config = dict(
    n_experts=128,
    experts_per_token=8,
    d_shared_expert=64,
    hidden_act='tanh_gelu',
    normalize_top_k=False,
    router_noise=0.1,
    router_cosine_scale=10.0,
    lr_router=0.00186,
    vocab_size=8192,
    norm='rmsnorm',
    tie_word_embeddings=True,
    learning_rate=0.0124,
    max_seq_len=1024,
    dataset='wikipedia_en',
)
Below are experts of layer 2 (counted from 0) of a mixture-of-experts language model. Rows are named router (the router's row for the expert), down (a neuron's output weights, with its number) and show model dimensions 0-191. Each number is 128 + 24 x the weight over its row's rms, rounded and kept within 0 to 255. Numbers have three digits each.
Before each expert's rows: a language model's description of what the expert responds to. This comes from a sample of Wikipedia text that the model never trained on.

# expert 53
What it handles: The space token that opens a table cell before a number or sign, plus header symbols such as Votes, +, −, %, —.
router:110101143171114111122148140113133152178164093131122161110144124096088144133128169123134138198153143125109095052153147093127133162123158115109145125149097117127124087118098133098152124127131144185118125131118097099101125120130111115127117115112112128138145151206134147103094136130112141118102114176133169123091127151145114114122122099100128110149166152145131095149124127131126111150108144130125150163192140091179078112139127124160105103106121173115151139132098161089122141134174083146119116139108107123130138116162138100143129122129118112108089145150123088133143094104121107113
down0:104139134154116129124114091169139134088150154152139118111181108142135090125103109139117132133105154099153126140126134145111111163138116113078139102094184121078125082123104139138107150144135092128091131138131109095099140099156170137132134120132103093127103124165172140110121142099108156122105149113140114117125151165099177133145155146136133136086102131094121144160115102099096126108065114082098112156112151129097129147087123139153127134137108161095145139126156130139106100120095129081122128141130106118160137152154130108152134141133153124119128118194128155102118140132184055105
down1:187111083162117112135111158129121134140145155095148158121143142100112096141136114123096159112101152137093137147149160140146159139091095175072117143117135150139156138101135139149098122131142126139122127131146130095125112100103160123125142116144077117063172152067115111141142106109112145132153115157120137156164146160151114118085153091123131107113141119138140104111125115121093097097159108124145145094110172151090165132132095099156152170122094163103114109147131170106124143141136084120152136145133127129109088155139150129080120133149149176098138159142156148169154114117147152124
down2:098146159122163133147133120116155156104115175156104109102148116192137146164148111133142160138149109119148156158165129132153165143106125147112132147099131122135127108110105116098119130112122133103134163141121115106097092184109137119132109135133105167162151095174143145118134105127100135136109164166117130132096115086158166163098129170124116147101145159126125140132114182071114173106108158150122126137134124141112118199105120094125094155149135134138125132126148141099179116129069138115138147108159140185088184100187118118104139115113120137137132133121145117119144125137103138117
down3:102110085145151081114128147175139098121136156121148178121135128173108156130132117169094114123134113154159156114116105134121082117111073125085086073119126109183159137102101095123109101144121148147145140166119144130172145079133116140129123099125106120130107109095102110125131094134096081097141125154125161143094128148137161154114105108120140128136141116096111107138132126147102098123159124119078118102090103130126132105122095129166142092146092083152099146097077134146161085144146104136123121128133098128147105116091141181131126119086138120100148131146144104128137136123117150162
down4:162150102105105140139169143141136148130097123131106119113158135108080143065124093094117108173100119165181131174105137116112183126146115162129102081098144140147091136100137149140155143115161124140162111153127108134084172155153146128146171151119137161139101103156121112109138114139141093141107122116127119088119148124130083130190135116132133095141155116156128130175149148134091110118102167104091134124138162125124148132125111092164179158120154119121156157088121091121117150100124118134136137141148146128154127095122126106139174110131133150115106092102144119088135154125154101092
down5:137100146142071112137128198120142086091166097094160179113145084126114135103127146113085108140123139148164122122099162113107148163099154117163106108124117147116157080125119146143162159149146141143148160111152069112109154105103117158113066136145133173129080139115133140147134172158125103125110159133129146087140166134162137106127104102155123141122143115143175121105157111105115096090125103153105160093125120155164120120101111129136127120124120158111134144153130113108139093149133099133118159132079125152150095109144133124147114108118124120159146163121121148118145097141105116171
down6:119149112121099149157113134113180087106143146119144113194105094075148150118117172114145126135167131097103129158113099090118126095154129131152122114142123126146148142122101140080109118134102140131089124139151105164177135119137082143121137132189131125146138094111157104111137137177103089114140135103114096133123131133170162164104119159150110189116111148093128134141095138122092102170146136124168114141110128162148161155150126134151108135140161131122116154151164086131121122095121148126146117154121133139146092118137117121137144112116111054129130106082121142173143160140092132153
down7:180108140119123066104136156072156128118119118122167112154163138147127098123151109120121131168117101138124109124121143091100102163136122147082134120154094130144155127116133139106154091121110131108127153147166139141153105168120134103126090140155116098154084122101123100099175113127132156153157131096098093136109123118124157177117105157088096137143120112148103114153085117141101153146142120097149145086134122110150089122149144106122159161141063100153175088129159120117108118109148147144111080147140103137124133123116160171141140088156170160137134125142137126138159101144157107110
down8:170106125125123131095149129096150153087116105137129139113125146092099120181141113098132124108115117086111100155120128156097139112184135123139125087126128134131146119097141139129111128125134127090146150088133104128098164109143176110162154127110156160136108115118089158149117117115157101067125078091179103150132089123094159099147139146137124111119102140163121087163126130070109133088139078146113104132103113156114131134137121127102133149141155162120061166151138111124149139117123088090145131140111106123152147159101138125156102141136141145159140127136176130178097139094121102119
down9:167119130148127102119145132170116133115105124147120131109109133196159141104151122111123094123157098158173120126119144135088155166138061097104125125102171135171138118135106095144114159127122128125093120105115162136111136108161144122153170135116105133097119126131124135158115132101157115110135119130103085154124123148125108180106079146148136169110177120101124143147121130146061120108129116108111131138146082094096138155149132139120137158157119121151094079111101113120126144073119143145159169116112140157138077119085097117138155117121132115123105113092146120100074106121094094138
down10:127124115130117123116102139132127153110113136174129120127166109133086074160156105128146137114093118148148150173140117115149132118121146134173151134105156148127139178139139181158134141134131118102100154136130085119146151132104137123125112127143121149140161123086087105166094109147148122080120156076166153160166122128158142009173136108170148150153133124100134178144142120100148144122092154108138123120100107129149125109150096126083159129131126138131133112129152117167146154132131167107136140134117134118119173126136098145142118149137121126142130104099185159116136144146144109145
down11:163168114088122134164077128132130095091139137086123112106122113120161133105138119120089114106134123108130182119112186124146139115138099122127163124116109098147131107141131126128150116165138139061132137104190116129123099151124127135089167159119152129150133181107133114146125149121108144118112102125127100098123146106098162137124148130114144122130122148144089142131118141158148149118111120109121104066129141137155144129129126138118118138174086129089139158151054132098102103130129186157145125109117094175116138100161166133106119099180122097114116110161106154142118124129066146142
down12:167135121146136125117130106145100113091132110090157097104098130130128128155114096112175187138102150142153092114122146145132131119150149136115086129133115120128121088142155143093166150140097080136137125148141148094117117096158103118160076131132137143123106130160136136151140084161111114106132135139132148144144097145132145079150135135160133134111152158136153111084168134144174139123128123141120130081104182092149119135093114114138136123116102174178102102115149170126120110113118139156141116123114053188094135126108110172165170154098120119110117146140097101122120136113146171105
down13:118115101108166094139157116122134111100172097120161114097103131102096123158120134146104111150179113147153108109162121121149104135097147139159131166088112132106164113152137099161148140145157100144146143139144131128152101116101109118152083126092110140108095074144092134145145163105130118145080134132115107111124095106135126193124151143102124172095128139103118127118138121135149134180115118122119153109100128111119140149090105160100159137122078126084127133137102153127166105171098077131106152118095116152173138133136151143152151155136121090132085153108122142126151125121172090082
down14:093129148176144139165111136124137153135099129141100118109177141135106113131187173088170139159154101150113125118112127122119138113123142118126148126098118136095157114157144152129160146082145145129106160145129122089147142127128136123107095119124116141105126137103112138113165106119153181159113100116143091089146118184138173140091123098114135099104153162101171183088124111096129113119119101135107108173146117101113082153117128113089122110105094157158138128133115095146150137089145161116159157095088154120108148100154105143112095152130127146148120135123154110132112197116123101108
down15:119120121136129129121142148143135153174132119145175096155125135126107096105125106165128100140096135134118134119118116136073165159124135077123127107176116158096162177118151155077144133148103150134099111183126126139147117096134096128118136081153146146107091137191126091125163107129126163112115129162116130134100112117130150128155160111144101145117144116120151098164113124174072124132127113157138110152147119118138153157136114104116111118177087125155152131143132130142119094133188168093183138108150131104134083108109152122141095073161134125139138118118113133114111118170110102095
down16:096153084078143131164114149141129135127115091133053095156137115169135159119128118138132119081119107147097095140106122144118133165147129127154101097111176143094140145128127133160149138110141120155127151142117157168111129119160148114149083165102135116105154072132143146142127097121124100109150162139116106093143124144194136110142157109172155142123097112137148122129097147084152154158119114097137088114142118112180115125110134150153149145113070147113130109133096157112111150127094118142092122096140109148153141084119092127126134153100144069125160135090137133131130161131137136152
down17:118101121144108117139111111120147095131151121135158118105111148135194113098120094144121121119137175118150120122173111140118126138103151152140109096119158101150123113131125146108101103143162106098171117123145134167117119106132091126144128146168132128104128099054117095136137147145095159131139178135122134124145106095127136151158085128161145124116122119184131134176119142134039181113123128094156134096108093113115129123138099097132118136099152118130148136122098152154147165153135168142152101143145116091096125114109108134114175163182113163127128138147104104133113141107078100150
down18:115130106169128170128139104125127118124147162158127159113073128127113118166100151113142119103115157135108118105108115118115102147120112128120145122172109100110145129112123142151075138066133103119146179137100139085141139098120150091091102129076131134102145136090141142112081139124117150110144080144090143175130119134090133164109161134125112081143142119135135087100111124146140159193106132146136135151113154150085130103099144130094157153140117152112096131155147084159135138088171172140103132101146153165091144149122129117118133096136107106117146130155119138133153123182124151094
down19:109152147137134115098171140106097158129103108117163170116114110163103161140137106133112111088183176127082134091142149154180151111137121138109118129113103106143140172104114159113081156147132141145127107098147168137107131155148137152112062133138150162123135149118136102167121152117130105129168150140101112151097151112140145128159138119145134124096104095111148134091165185171139106150153104138156164105113129103119130130153155096122120100134116146148126085133136149108168153118125135135120130150162149144135142160157112097153117107100113175156117145161152134124171076143154141153
down20:115141123143142174147127156089119136117101152109124130142127086115127149090076167105133124107158168100150127139134141131121179121115135116124119149152138106117119155119106150167151140140152126093101103167139115151169112101096167171176098135128121137124117136104127109115109104145133089085132142095114179122133144124123108102149154115075073151115140152109176104116124125087080106147116124129181112130132133134196122112133126173143096120157110111131088132121123144120145113149148130106132113067180100157126077139124113169100128113102170130118122110145145120109143113117147101115
down21:123107143134126131137124182121126143139154192078166134151107117157125157125121171131136133136128114145093159162170140125093120132102152102123131147125147132159071104170128129104148126167136135118139110183119148100124130100140132091115140115087104108126137166101137131144162126118129130136079138132092138208105118151119151149090156135112086105156103118126137122107180151158114132108165119162125128118112136121142148147127151129132101134138118157137165082120114127130205129113114105140139112115132086106087109139153174102128159153126129106130130075129108121123146146147071117142
down22:087142109099140115134094146120182122117144153134128112143139136126167092141117075169135121112100133083153135136177144114164098077129133134141148118102156134134135133154127168126114118111126098110099113128150109103120099149139091147130117121130117136065103083116123130095116113116112109102143150161098137127122134179107140150131184180118147149106090102160094125175149118123097097110136112143111122145104119152136086132119175174101132126132147152131111083139156120136150146127109182135119140134135141127127149172134078153102099150115092121111088120125143123151150145192153102122

# expert 16
What it handles: Vowel-led word pieces inside foreign or unusual proper names, often with accents, as in Sumgayit, Sogavare, Žalgiris, Bazán.
router:121125145096147148134125124135123115080150140109147102168137124120137164146122132118100137089141104120138166177082092129124151120082106142112111148110121132085104107124144117141148128126128125118086124132128137070159174103113107136137099105116123089122139144083132118087152121086093119118136164121130125125121125120137137120123154154123148139115157127104137148190132141131129136133134183126136115085098128129125118120133164122174122210150081131102108145131091135129159131106124225135127098092073137137136120158118121077141129146159150154110115137133154101139113103093105143098
down5:112087125130116129144110156132152134093106134137107083106116117159165076136098111139142183142133127126115126138133117129136151156085139072097130103091100129151131091139120158147152112100163136140100129104098099147155161122142114146174099122116101124090158119105096169126114144128156143135124114114096134137097173132094134164135117194117164156102117140162130105135136158163130095174178177142110122099106090109145134151100116114097119161108093162141144111153111121154151098136126145170126115145119154117146108102094097128131114139172138128142128163130159118114154130084123089107
down6:128159101095153140136119136139070167138120120133125093078109114188120152075142152153114143154128121109127144111151156119161129102150116091141148127106137132126193140137134131127123103129150174118129130137129138125149147157074084163098179184135123142117129137116120095111147097119153129148123101126126122096085169113088166124140118111146158120128091090118156129127119105138116137095138104141116104083145135114138128117160125131129127121095064115121160091134145089133167078138153137086136147153121166153112124125159151134156073132094133149125130154134096147124109125099092124101
down7:115135136098138144145078172159120120136123144163160141108135120147147176128133138115123138123178120135156080131100107112100104095148111169149149148102119104121139122115157091183143118161135148160134142129131167132117142147095146120116091133117114154124096155090124102124163109142133154137130145169161144089114107125123084117108174074145096188143111115095103096176158112120100117167143086156113126116114151128119095149101113092134142125144159124142118134129139123133156128130192157116085128114116152114113141112099092092153169115179106119122126107114146137137132118150092117090
down8:152159112089119121112138135148125166125149126133114112087157117105146169105134133132131072136125107135146094117093155135144142118146132105107110123132126075102157101090114105132102110196126132130167109128159113139162147163106112096096094102136126154119155152108129075079140161139109119122133144080150133124154137125158130117100119150101118105076132116091147095127157143158118126104120125136182118095119132127088116138103178083120171138142107112154105108127117140159088141167097138101144079102145145132094129104128151147115118117080150139121150093148138108155115111117172085136
down9:131128094177135133127142103129139117103140105169101138121123136090148133164136129109091187152098117173144126151145172142145119186118115120090156133103154167151144170098094125147113122169127126109113132151129112066142137158131132145126089105145100141109136131124142167103151149135140143115123102123134146092174119165080137124146102134113141163110146117102139150132144121143119157161119102126120161169125095144104113140094167102138172129178132194135132110113134145104128126144171168191103104132136103149153158125165162103136072106135134136117108134116132111107132142118124115109
down10:103091108162170122148115151185117093176138119157138144114135113144134131071146132150125088146119097105117098113149160160053059111164113149113102102110138157146141085147129099117123171137151121103097143123150114125087132139123146119142118066183131127169125136107119139134144132118126137145131152112165138101169118113115125117108105100142104138143146108125129120146140132103120128155135142123095142058170178130120129146161142105120126121114125129159118119096094115114132133129117129154190127131128136151143139140100177170172156128112105155111139129156148140111098129095112125124
down11:116126142115101120116157121126132072128083141117102134114131090138155105125119141145128146142167110094177127135126118151054133149132146101101093134104122144109143119136065131144114182133166111099131075139153144110134151121166133097139107107151128164182115129106119149179121097106150164123103120127155111141111158119138110127167106133153171107134160138132174122151202122125082120153135131127105171141101093110082161139139107116094117131128153079157074132116160160132142112124109132129106133169121159124120127130136137110114159129130128135116102160143135123086170122129141125128
down12:106156135081140114139095141152155138129115124141156127154120093117106125091120125141117090124083131098124141114139145112104143142144170135109156136146139115103160088142115145138114169110085097078166131138159087134115132113125138104105146160103096081111117167083146130116139144106146082128142102125146127096100097136105145130128162078184085153159166130126131155126127137089103127140079123107102129121101114172160111099137108141149160147161144150122145099133122163100113131124092116135075106142132109133116123100115123129160169116090140109105116140119135115218147143141132148119
down13:104126151139168149099111094212128153134131200129091096131100112135142124180125158150137144123116144126177156115157121081147127109121132119113172120134147140115173154127140171106185128112123107128149129153111112132141107110110087124121113121135134138130123105114113158102078133115165134111108127122146112082087117140134156119133114118144122076112088147099134081124126145146140141106145163144120103111094155100111090107097151108130150127173120126146116137123122143102151145141103118135115086134153117139122150116148095088096099131125099158079109102137162179104159142145161131109
down14:093100141148122162135168110191146115105151138162168169095137139099119167133132138140123112143150117124102067081137137100156097139158119116127096145100132139127126130155105155160161154138142147119084141102116092120112117119147174058119114102145118093115127141071130126104123130138119115163135127098136111169139126136091115100131146102126123148095126136106113110081117135144133131107136124141165122142092105157126132163124162138096131154158135115128095147134123139125116138096101106123107081157116149146135210084126139100121136101118111139113127095158078122128087089103148120124
down15:109169159168105118114156067122120129114138101140154139144124123124107122151101131146145130141110101156140144133169111125073129160114151123133122110105162105153180107114095130113142139126135120106133110106118126092096152138110151176140134130130107130117125105122064129149171115177117107142122123111110141087095162104137156151151142144130128099105079137151147120104071103112126158099123149120096121117094157137115132142130153109093131140116151112142143091127131111115155099080119150155076160094116092122137162180141097071079148129171117136122107114101121146110185098129114119128
down16:128131202144106128149127107143132123126176108113125173113114084134147124133093130103110115160115162129133129082127142142100139122176166136107099120094119144097068110093107144081131134121081143098159109133185106101131129122151140119137117138110169107127142138116150113139116128138123118110142122124111103187122101087122129129142139075118078150139139132136101138126109130141134154150116149128121138154146099154141150128117145146098138169128131138099124128158129118143161128114080156134126168132137103067142127097093106130093186178132151110131162117157142137163098098112155185121
down17:136149126185133153149163137141170180157141113136176166147143111129143149167133144153102124133142149111084142112159136127124171148160151114111153117104121160105150112165146112106122114131072135126137141150137163138100124142142109164109108104161123115132152136160168150103157139111110138154128145116070137114159121129116097107134102154091109108115144154108163107106093106179109112146165101118131089154136135121124107137094097107139088143129134120129129121129118107140053149158126146137146146139145137139088107124105112149115155146089170099114145043165112159118112132109132130115
down18:164102108148118178139140123119142125129084134132117114136107122158108106187131175166130129142151141156139118121116127120084093133151141136111129099097109086116166093106101139159102103177184103146095148112135116116143123128145078160129159135118198152111094113098127166103151127176124129125204133120130140172115102108127118134114140097110108210093131115121118156136136113092099112147105145140101163149100138143164118140123110102146140122153172144100116124131140110145132145113116154164130137099135138120148127155132125175122118158121142116130138089109153090149132120144136144119
down19:069114113147103136145120142116154130107110135124090119141103146109105134084116148108131152100154132151125120129109174135141131127124122111119067106146179105093162163130128158140077144117105134145136150089122117098098151141158111129129176082119142103169147123125093076132096144163154149133106090149110096126157140123095128103109153123123155086094079149150115110117127145129132155161147133106090107140165144121135164153184137120132123123156150101123093166145139116116079141143128129143126150147118171116097093170095130143157130092093145161140140127134103118138101113129085168141
down20:167154088111149103125123108160162120105160140137161116153123124118108149155157123164130152111138117107119154119185106143111148093112145089128134123142146112091093119096121096086156115115133079101106144130175129169119129142087154110107120080091142125109110124162140137128131134160164163106164171128132142148099132136148172129125135121111162138135094166114138105125087100123144131097102089133100123143139107116145103137153134136109156137121104141129131175082128108159159145181116135149124149147130152132157110097153099159085118161088159094148165150125138126116073103129084136110
down21:159109125123104108122111155123111111127056144122115100134137111157143089162100112134156159106135120163162138158117126142143136085141123129149149136126158141127172152080162138150130101121157121084125141078148147102151149145115104144149107157124153145152124151110125121115088160106107149158151162116104109125146126110127126150119129128116147171113111129119157123129152129135111117132117124108138134096123137111114121126145175132085090180130088121125152165133128146111206163095173152141073139096162169114153155129160151153111125119162120079110146160123179137123168099146134150158
down22:140124106141113116160149175109120075125149113127108114125140139120114169159128123097135105120136104099088113115102107140092141148141125139149149133164114109137135175116161089112144127120165155138146128142161101179128083122136121142118096082134136154115128126092136149109128113156116111093125164160117124116146147171072115117150132140131104087151145192107114094095135104145169157112094126186105148134161103131082093147118101114134104125142089107132155153126135134152099122176108105106159202132129107127099105139139105151130113138135104093134154076132113109166112110129132139150
down23:087119118122114131141151174149136103116122120145113097140149106126104150081089131090138119126110127152091119075118146155134075091113107151126124166138168142116086179154177130136132152113111129120160105157060084183147173149132132116102096126134151093158136134103126107123137151156124122135165113111117076146099152140081156098104093090127115109148153122125135099109136142106167105108129122153139128153106143107105080145138155127142151157114120090162146126125112145108125144117118122108155125162130163097132123123115097131092122120162122135128156096091085132135142136095163129095
down24:165129160132151139109029147091089137116123136114101115126129127119161097118123105119091135143123107104107131166153120122160132129159154129129189126143075162130117057096092137123124131126097137157140107135098123124127122175142112120122155119114175166137125117164117132121149143137082181123148095172152118103113095171143125124145154118108103105132119147175146134120144151147163119141172118099136112179105131095135118134144136142135117167102120145138095145151154138143136120101173125124145184137133110127156148142133083139152116148114130106131124122162096126124091142148131093114
down25:118120110120097132146122114132164180061130152132139108145173155169127090146085107098111102143120134104118156167085148140112102151133148130117129108106104136146154102101110112118140156150143089112134131055089119196105115127140157129121154132102147124137138117146150088117124090119098131106119074119139121138149149105147142112185141130096133091077149120140141107151160073111082139145134146123128143168145144086162136110127152098129131104135147129145104107108117128117137129139134118110101145129120123107138125142093104111085117116160111091086101107106124072140154121154124158111
down26:107103150135137097123117123128141086120120083115066124108193063123127130162115179091072134090111114134133146121125123090129155141115137131142103171149126150087147131118111143167110141160111104118120150166128177114139136114187134092127145125096136125130122119144113136094147141145112125098127118128133112104140112129089110159113129107108132151097115138128086125159152172107129123093094143152161138109166146141138106129078151138133120120132097109108094104109126132143116088132137140126135111165141128158101144178120098171131139131042139102131137083119129152120112087118137149141
down27:135128152101105111098148151135131166148151124141139119118135152126122132133140115165171138132106116118140131160143095124168085147127095117083137119120141109128163147087074130153146130128118140149181131127147093107161112109123141131158118189107111170134152134121149121154155107118117138116082101136129079126112129149146106142096133099146113159117158077079179132130151108099121120112138124120140116071109138125088160137142152163127108107151173164150084160106178135155132161119193140149139122100129134134155146137127128166140122148141125144144112121115090092104103134126090132064

# expert 20
What it handles: First token of a table cell after a pipe, mostly opening quotation marks for song titles, plus spaces, dashes, W/L letters.
router:122085128138153135101129128116116137154173132123127149149142150115066145150132133117128144169142149126126058063116124113125110161122151135165169123145141111150119147142092120122125121108119124109122164122084116103152107110135127145195135121117132116137141117192130142096081121137127115167087141182142126123126083144148111126144129128131146139163113138137151118153123129117175137119129153151126135149147113121189132129166102100109163121139141127128081152118076156193125136108121102080131151123123118102140125132140152131140140146137104131113098112116102088126140085051136107162
down0:108144172104133178105170150100099124138113121123111124161111161108166106104136120111167100138151144122105124137152105141163186134134116191144133142140104150141075115098144159132128111129141119123097115121150078133129170194116155066107150116107113119100148124077124167138130121126109154138119101134143179140095152168136125158124134124129126147142116140097118143153104128100101131123119084090126167112167128120133168131148123152136141129135130128146185075148171120093129129150137139116126120137148175090108145105135169125121122160133152125122128136119147147170144113152162141169
down1:138095154117152084177124129145074106115108128137148132116134136132121105113137169139139118121113146165128134123125165157095179144139183092083131140144114102129081115151146101146074118160175148104161111152124107115091104132120103101121117135117148130170087151146094121120130093130120138184154108129128131122141135119112120095161129149126109145140127126133130153154149120071072107125139141160150128073177097123144122142154101127121166113140116144136122139137129103156135138145120129103128109129117133100083130080101151158175138095130126180142076137152127071148098131134137130122
down2:145132151149146120144118101122101157125150119077121149167119132132116136193077119125118076071131152132138137145091108108193090097115122116119135169159131171114130152139138120164162159135054167171152158119132121151126146141126136141134112150120108155130137119146129148124161164086126087095139107145147123177156136134121125171150144116130126136109133106111072098127133165102107141141129096145172131116144149123098107117150120151159126133145120117121088135112112119123170110075156111169120108117125107158153139123134132120112107106093154112114124160126104116156149155098082137109
down3:120128151141099095127093148135103099150123182132148130113114113152103160129168088106105146157131120117155165147135153125109127130103127156128080126126182142164120114164159116107165108165126116123171134140128136090127095143131154151079147102166099147117131134107103116133110092070130165142127168127126112093081078077118127117120171131077173133124145147147069148113128127162118160091106102105130123090138115144126104107144109092138134119119093105182156123124122077151132088123140140126120109139115144157140149123126145159129130124151171094153111126151108123137112101149134118136
down4:165135119122121114155152134117181133177092139135134166083120110178143160128150145136164135151128129146154161167150114153121129149150127126089149139160097155148136111136137106135126089143106132113128145167109127153175127165072135095095122120157116085128123146107124091146163135147111172124137170100125115077142153106134128153171098139116107136152119180095106118161150146130105093134135137135085142068130108126121128133151153101142126159126122167126133126115193121091113163121122122140135161126118168152132115139103116125145121122153149153135088116112135095162167158149123140075
down5:100154139160132171140134085097118132173160108115104143114158095099108117155131121157081135150131144113127104162108129092174141122167140153134117171095120143138158110123147123086148150093088142123108162126115048138143133134127121140123115060078120122139101154111127140108145094144159118151119122152140130166131130128119141112103160084125141155108131109154106140086121122123121162132133099129138179090130121085141127123119143136117100109129120159137099109120145119157130129147166110116111174109103122119134141113177161152154107127108096131108118114080152119107140102133165196095
down6:136142096162096138116180116108135145143119140142116117123123108167129162149134106118083124126087121109132108117123090118100123180126079134140081066128113134100106110121120115116084104118147150078143123138131104136131166119151124085141108119095141155156120147175097171130101104107099174129122133116154123117139097146088140120101094145118134151123124157126122137121124145124095180130081159126112165159131098097144134125149119088131126081136125110124156129110103093080130142154086147160135114154122153112185148128103092128137151116121098192133115151133108129084106086137125126127
down7:110176109097169147110161086112156127151140156147099110124095146114105139118127097139101155133169137114118126124142147109143094113151142085135093149146206127158171102159096143076130178139115166140121157139136141142106135153156117172123105116127142121156130081098144130104156183121158132130130119112126143127112165134163167128164146153119137098084163135124103128155153141170092138131134128112137156149082115124115151146136138141150147122068118140131102104133141093136122124094095122119107112130135111101142116131125116087147083133123113093090154163112152157130125106143164119164
down8:106117140140146053151127141097112133126151123088144129147130148141113147064163120141110129122163153140122109146112107104158133123147090107102140146121146117161143122087107089150124117114138165134138146115116137126100137108155087142163193139125102142132087137174117098142131138129139156144124156119104105124150104109133126142093147072073147101077162146143135127143138127149106110174147159168139139074144152117112150145138105119132149175117140122105113116131083113111090179137116124154120133110146152120182106170154098077120135125138092115146109117130152128101152140083130109137
down9:139120139125111111163127109121108124084141153106126124148126109111118133167132114110124140139153110095139090100123154131134096167077152208137164096122132128137131115100178113130133108122103161107149155132151122153129080151168132118154159129141153138170135109091136115131066147140114136151077108061143096165155147093134112110113102123147144101128130130140155138106153161115095130139095132128139123118107133117142126110138148138171134131160134096136143141140098166140068152105141126121088099126141140169089101143083175108154147087162148134114149102131105090112133098133113098131
down10:097135148128113143150132111150124127091121176143138062135093144167149143135156144110122099096160143116156133141113130136108106137104087158114130115144123154116127123137099129129134058117118088112146070167177133118146121168127134121112135113127137139153117147132136153117096151117127141173095154146112125153060113123111143166097103122149121123066128095131128095089148171185132181115156123157113112118117177140116125100174105102146131132159112099151162159144097105129122097110099138137111114140151116119097114113136158124138105133160160118154149139145121092125134115184123152122
down11:123154105150117158152123112100191124115108125137139128139145111111088126144100111126147123114121102108115132120152140170131119129094119061142140163118128137176116097141135175122124138144132144162103135125104107077101177166170123119126116122091105124139115094110138140103125185100110108130124116087146132123123155131147139118128087131147130081157118178069111082120095109112105089126111099071140119164095170127145098098116148137115147126159144145129135133105129120150124119126105092108132127155158125137150082186124127079148105135095140126117122116128181135132162151166102116116
down12:116135153095123116133125126097130118163126118153101131169130101134092130156162140151110107146167177096102074164132114120115113115150099076128123137124093098141103127134136090123066097135128156130124177175138116117114174131110108161129113126140102130138119159164145123135072118135131103125117162137157185107194161117139108135099087105162126108193122098102104167104076164138143150134144144113128161135131114127136115110143141163113087106107119138140138137127138090154122158119128134108127112154123107147146184114122136096122093155149145137091109139132114137088111113129110148122
down13:123119095108100103153099164141148099157128131107131142120116133122153128098098119100139092121191160137161090133125106174086123153099101123145151106091131107110154123126106144127154115102149126134144154120153085085118147128154085117107134123162111136120133153150141148126136142111109113086096130091108125113106109147111161137200100144148158100120120157114131129125088141105115114106168087153152120085148108122103109115167099093106176124134131168133109126198075134139125158108180071105111114144098125119142127111110138116153156156133122103123098135124146123108129119157149114154
down14:122146144150093143149165163128099107142143146158114139136109123135153122167142126143113127136116124079108148164126127114143117111112143104127129129121128102126167173125124077132086149111091131099148155111159140171127106144133103142081071150119178125107143143092131115069170104133093116104156102120103150149128128157084178099127124177118127101130110132182126157089203155116109107112134103108136100115105105121108095163151116127119151160096165100103166132135160144118097126116159145104143123127159114097121146122122122171130165124092119128131152117109117142108101159147107148140
down15:162109113150167150099121132136137142074131148073166133114149117161169142148143112121173133098088126176190088144156152110095186119130130112108127145099126162124110108130125132113105166119102101097141130155082122134102152124100129148131102162142156149139100107091126107120135137111113123074131128147100107121131186163148127105124173142130129099141148109133149130151141108125118118169114126108116160151186138141128099120148141152097147126124093125129130124117132117093133109144093122129125118115135106140114058111134114141120149134100134175143149114113097068132132128135082093088
down16:131128179166112160122136145136099169136120113120144130107071143118121132132112132111110079105144128124125117150133167102121136142130094152171138139156128096131169128118139127109152098118135118120123164170137075116109114123131134163114134095111156162105166140111106105112123121137141118161151128108104125186127166184126140099085155161122161098132092132100122102106086163130114125125144116130147104090112112146128084129147115127128103143079141129080133113164138176163142138122120145131117131123139133116107134125124084146106164135168148100143119172094140140096195115150174082167
down17:109104118138085131127076182153130133098162096117145119157147089115145095141125120139086103160116132115108105127117176134135123170120159152117133132099107124164134096150117139159139145139123134070146131104089165126151109089141113114125152160090167087144104154076142108128146130139131149153132143130164088142121087108093152113125094144084116150161133135092164158117146106149108134121129139161147090070140132128167165141123153126129162141165172110171108144112133142172117122136122152133118109162107137122134132093115117170127106165086137150133159141161135101127136144139094136136
down18:094120145096141159119110083112094116151150148099135133146168173112146133132163141140146151119172114099128119103151110123130116149110139142156106136140159131126064104144134143120126134097170111142165175105137125155104116149101171130088144121119101123153124100140165112105129095173142132147150172096112104121077108092142135107133118148116146110116102149094105157157145096138100153088110084074149119127154136101157138138161143136086129102116127117130145108082119134085172120122107119101140113120121113145115134136131143086077125145112097097130093176122181135155164096116115122115
down19:146114112140124117137104113139112134155126130135158136085180132115153128128082129155138125121089135098106155161137101149107129094143143120133166157142136090131181146104150158126159185102133100104095143135101153131189168125147116096111130118110180078094146107135121128090142148117096077112123095120126148121127141187145107105138114092127149085122143108100146162167141146127134125133144144119068138114103115157130142154119108127077095121138142146079132126124116136135135188115143149101153134116095116135101127123093126158143116156171134093137136148099137155109140167113142090152
down20:099120137157128194093103151132148173146144132102181142148110151151151137117114159135142108116127119178131133140163170147130140135128132148110125091121154125143117128142096140154133140136135114120133128122150095108125121127141078076097108108128105140128152120134095158126171132130161113078113092151080124132136141168120105107127150096134099116161157087092116120184156181140077109126130095107105108081146159110101090133124152178114132128140115172141119108105127192116148169133137110098128124111119129112088154137179167132102143136140136126142140168115133107149095133120115137141
down21:154097113163119119159135155142126149054126119120172176161158141139123149148143130138128173123125107153122126105083106108135157126110144132132159124120090136093149134100130146101116155091118114119126106115104138118131147079116107122129116182131096144130114112149101160089141133151126179149140157125101147096100167136141082140110138113170135154146128142111142085123158108155156141114141111106107125150110125162130144116114139129166157141113130176136163084119164093110125151113128077159150152122160153148104094102148135087129092109149111089174110159115144157159135083132141142166
down22:143133109112114126150118185102206128140153098133104139135116172125100162150124151111124133140145113129132158094145136132097093133110138109135106155107099072148134099151125138120163150136139088066114120147133166154117133126119117120116111130097130154110112156092123121159129115152130163170124123120141145146099073078083146131099141115092125156108108117128106090183149150125063129113152125141123103111136134144132138119126118117106137153125112119072154170158115165098130104113105189170136094123129127120113122109160149159127108097094151127145131100151125156147125113127077153128